python train.py --n_layer=14 --d_model=256 --n_experts=40 --experts_per_token=4 --d_expert=64 --d_shared_expert=0 --activation="geglu" --moe_layers=[1, 2, 3, 4, 5, 6, 7, 8, 9, 10, 11, 12, 13] --router_score="softmax" --normalize_top_k=true --routed_scale=2.0 --balance_loss=0.00521 --balance_bias=false --router_noise=0.05 --router_cosine_scale=14.0 --init_std_router=0.0296 --lr_router=0.000725 --vocab_size=32768 --norm="rmsnorm" --norm_eps=1e-06 --tie_embeddings=false --optimizer="adamw" --lr=0.000757 --beta1=0.9 --beta2=0.95 --grad_clip=1.0 --batch_tokens=[32768, 65536, 98304] --seq_len=512 --train_tokens=335100000 --steps=5619 --dataset="wikipedia_en"
Below are experts of layer 4 (counted from 0) of a mixture-of-experts language model. Rows are named down (a neuron's output weights, with its number) and show model dimensions 0-255. Each number is 500 + 50 x the weight over its row's rms, rounded and kept within 0 to 999. Numbers have three digits each.
Before each expert's rows: a language model's description of what the expert responds to. This comes from a sample of Wikipedia text that the model never trained on.

# expert 36
Description: Word-ending pieces and digits. Mid-word and final subword pieces of names and terms (ler, berg, ini, ata, ussion), decimal digits in coordinates, and pipes in standings tables.
down0:485477559424427418432534516507561418500464457543482525460488494505536494532466472544433636488550475583502561579481456523493446433546490459511513521521525622512397493453594473538475614491492551575383426424566397525467506526381548546468397523466494443508471505487551437369474460443496583452464501516543455532474481505456526454510515498458551537463446610555563496450437566502408488450589506550485473564524519439547516539476571447534442459506519458474517493557454454522508504462468465373467471515432545429558510461436491507527413501499415503442529507512491529469494479605540445525562492472598483568530540542575573553478537483478464496476592448558636529531559483503503467498561443446607401547473488537539505494478597420495501507529532519456475485499523457438439554508455511

# expert 33
Description: Nouns in lists. Nouns ending a list or phrase, such as farming, culture, energy, and vote counts before pipes in election tables, plus odd name fragments.
down0:579470477468476455527491513440503527537445478611525525441480521530429447518545598458456551591425429506601481466487565600504507570448527587555496506506483497422447419460513479547467548482641515560594528511399523444540519528538512486498575467510422447507494486396505535495468477527448478395493428515460569509500415437593477395589503475542555523545516582458485466561473489523471517532406414488501475497530500451540395542520558422465504520620493535529460480461582501489518552530424497501424493492520567528477585465471523518494455594492495452471499411546465527570389449510463421458538506573476524550483498507522510570426523485524552487508440559642549437500500463434514589438524434523570512510421519589429477469513418461467479618489454475516496534503538458558522552459549480

# expert 35
Description: Event verbs, prepositions, dates. Participles and prepositions in event reports, such as held, founded, by, against, during, often after month names or dates.
down2:427498579519571535572528537538489585490538585460494508508558381455498577475440515497503504470451504490546518523532510559573490537478419501401594537517513501484459479551559557508438567439495456472466543495447490535487546524490498498529452502621490497596441499434512465484404567500499452537538502519515488526544461426574523486517511550475517509535536495540586395503496355550446586457588537498484608579471598460468496594525506461557432460683537470473534480461558491505451457533496582547539492409462433562507535446495520510591544490468526566415553474589417470570494480507505509454464527435498526427453414369499426442522492543484525532542539480458472529556508517488549478468471512468533486542452413514509356502427534583486541532553569450469492536447533506597531506513593538

# expert 13
Description: Line breaks and "of". Line breaks ending infobox or list entries before a new heading, and the prepositions of, in, for, such as "total of".
down0:525570498494557401425464586496536405475537493552469526523528459449537500455418538449565484447488471491527508596551544480504554572567559467493501442549404450536515521493469505499537532452539481553444464528535507577464528467487534514502488467469549539507453487487429500531504460556516542564485519438451514587462581441484486468569486570508576463620471384495520556543499593520488357463456542477500499480505535576500429517473388539475443453430498538495460476543455457538517473488531536447531465349470463404460495536543495610447534452433490465455527567464508577531485446511476506545575565568474588413493383469401578481543584402541509483520465558473480435427413502446560600501505577495534538424476433476498407484488495584545568502483540404521533570451464586513484518430498457

# expert 9
Description: Commas and word endings. Thousands-separator commas in numbers, commas after minute marks in goal lists, and final word pieces completing names, like -man, -ton, -acco.
down2:542570470506497431586534564544469527520506516445495462564475578494582470529574453628568433495504391502554476499520527492487539524414549499520551489541472513516471465532545586489453457442478528481613466455467457575547459454466457508558470607462556543505462568532477569525532430487533544474482432412520488461502449500483449609472504552430489455447491435480459620471488493449489518461500508541526488528468572395597483555490546519531423505458513453532496512468520428497466480522541419531499410467484593514496461516471505482500509503441575450460407529565513560456495537499477403370566470510563471405519567515435477515486533476577559518560423437528509555515551499579571497523422470567525481569551391473561498608367400471448483539458535492514505508505605545389410469470453432

# expert 39
Description: Directional prepositions. Prepositions after verbs, mostly "to" in "return to" or "according to", also into, up, over, back and sentence-initial In, After, During.
down2:534597525493459474543446482572422493572516497472482535524566508521485505486436568518464540477560486555544482591406477498563552574420527415558402576532509536523484479614531474493467424478461541480443608469588582470518500554574545524501408552492512532488432548518503497520464506502530474536539480547550560509514364437480442508513499478425551532552573550486409536424497509498467547495574429514497535593561481507387521543490496397472424507422504510472502546562419472536525545509507548531492553494552524429481464501516470437524454362394492464458508450595527439555477481535529549518524409542441491459456456451452534496504364529560548564507459547432509451516461533484381620522566433559503494455482569519600513507580422516444524522483501435463528431464582508515527528453431450

# expert 34
Description: Numbers and headings. Numbers in numbered lists, table cells and season years like 1982–83, plus == signs that open section headings.
down3:433560466437611562451464467448484520496502527534417434565508556534480462593532489476511470447448526375550502433547467453462442551453619549503468522553558574485440543582532584537512431446453498494442453448480320509546547516482446457495469483516363404425594521510576485506490471413567463517378453511493534411546524439503575490545505471577463523546509510476548454535423536497530547491555492537471541503471523618564454486543477490431508474521453483479593515502552432434505488460598521470454508574428523482384520482508514483584514486488534521506617486520563504421506440457585498455490473539503478504557568545483495480485442573504570528469471408523572475473485472528389443505492498465506523497586541500417535427485483564497452512531571555489537451520575460443545481559549469

# expert 28
Description: Abbreviation periods, table cells. Periods inside abbreviations and decimals (U.S., e.g., 2:04.08), table pipes, capital letters starting names, and sentence-initial In or On.
down0:558539462475532494414574492494578544522480505451500504464572529508486450564442465494511494563502444361532452436550433488392513435561511473465468534516471577537458465477433481430463474350529530475514485466498458586479455522457472482487539503540491479508509520558536442497460480445477452468531500535531434605476478488543515454463397478446508623505544524463460533499577510440538439506575439612538445507495602414565524564462604509503454506564517510596457583513473502503543465565587417394562425598473575508539494459494585515331457531516504465457511507550431486404567642554489506507539521495568440476477481522540496513515503537459475433503442444565487512508504493498547411507480502479550500507460546476416497514487527507523521625523540494553492548460529558411568480469515636

# expert 15
Description: Infobox dashes, letter pieces. Dash bullets starting infobox lines like "- County:", plus single capital letters or word fragments in names and abbreviations.
down0:441519542430490558425390544488505561549518457477523523484401614443554470579501638527502422534466519502489454560513540446505438574426586533480512498552477563463559551469482518358530562478485503527593452433470470520512462423512453449513513543521456455471435478409489489562494514524462500565482446549520466529538433504517480503570555519439470461485473519477408500483552542530423510400538467533548616488549497493512413450542511514544504563477517539466499517527512473462470505545398415577582538518591451446436429487534566544459610412470583557478413456432502581572499487458513541573490461474363536494486554598414559486436493558514490444582486458506463549554597507426474510510521436508597520468515537525502575408526525548539444467548555466473537514479527475509591492487476446

# expert 6
Description: Place and institution nouns. Second words of place and institution names like New York, Los Angeles and National Police, plus nouns such as city, government and organization.
down0:547480477451456544563491444489618608557462483556504507542491553458385435456591507440545437481488516509458457437489434439437402444517474549430490557448448487539512511523440466519617532517430578474534461577422492528505432553409482481541496485550580538545467491489534537432548551442462529392497508604557532543511516440500513449538556566384452544492480422523523491622511524450480533465519536433504610451560512485510511497554556493464503422506475486449420525450607463585434510512484614500515544424521546474559441506499548488531421551479546477537556455528490432583499542466389459478469517537442540512483479563443565544511524492493526579582478490488422497523426509542486427493589481524520530513504441374492397516534600494495512525481515513532524488476500543636474421568480462

# expert 26
Description: Name-opening pieces. First pieces of proper names, often in dashed lists, such as San, La, Al, Ch, Björ, Fitz, Filip.
down0:477493538496521469580559520501521556601447581464564573470495502450536506488607503577469453508530512389460434476514406538498528462478459486485469477522510471498457531495561456481481530549529414401537539456466410472438548541556474560550477473500552520570494472534448490543485589477574616540487465421478574471522504421586395460534515501545499448491558476470409495453484551473436424519537382554461441405501530572453525519497464558569509496441514550467504476472513521469470499505500561458502543526477535485437573532490585442516593565482597457386429423564548463492464488439427492598540533582456489430497490578647504522592553400473431663579527535502533490487465503470540469509508467509438566562463563501475462492516512544412487567463492401520469515477501425479517419504491492

# expert 21
Description: Punctuation after names. Commas and open parentheses right after personal or taxon names, such as author brackets in binomial names, plus final name pieces like -ia, -ino.
down0:483419490479480520477436537577496430441533401519490458499577545583466591528433445581430603487425437458448413418479591533559536585462459483564469555474568484473572517562437552501561573398469428483455461438547526591485510517508467559489454517452458564490451539464527501558513529541458517581490436513479473523646578486444515530498486545472522488473512584570482542423506446491452437490601597537501522493451514540453552477488495539488370494501542525474461491468444638501436545557583539529522486491505511468446424562485461622418525452557486575489485516442537510444559525491476500550513450513502549511567460422395510471640516516458496518469527397496524515463496439478501409454561528548472522440525495524600472466552507538456468471497513475513588468514407551529564521477445481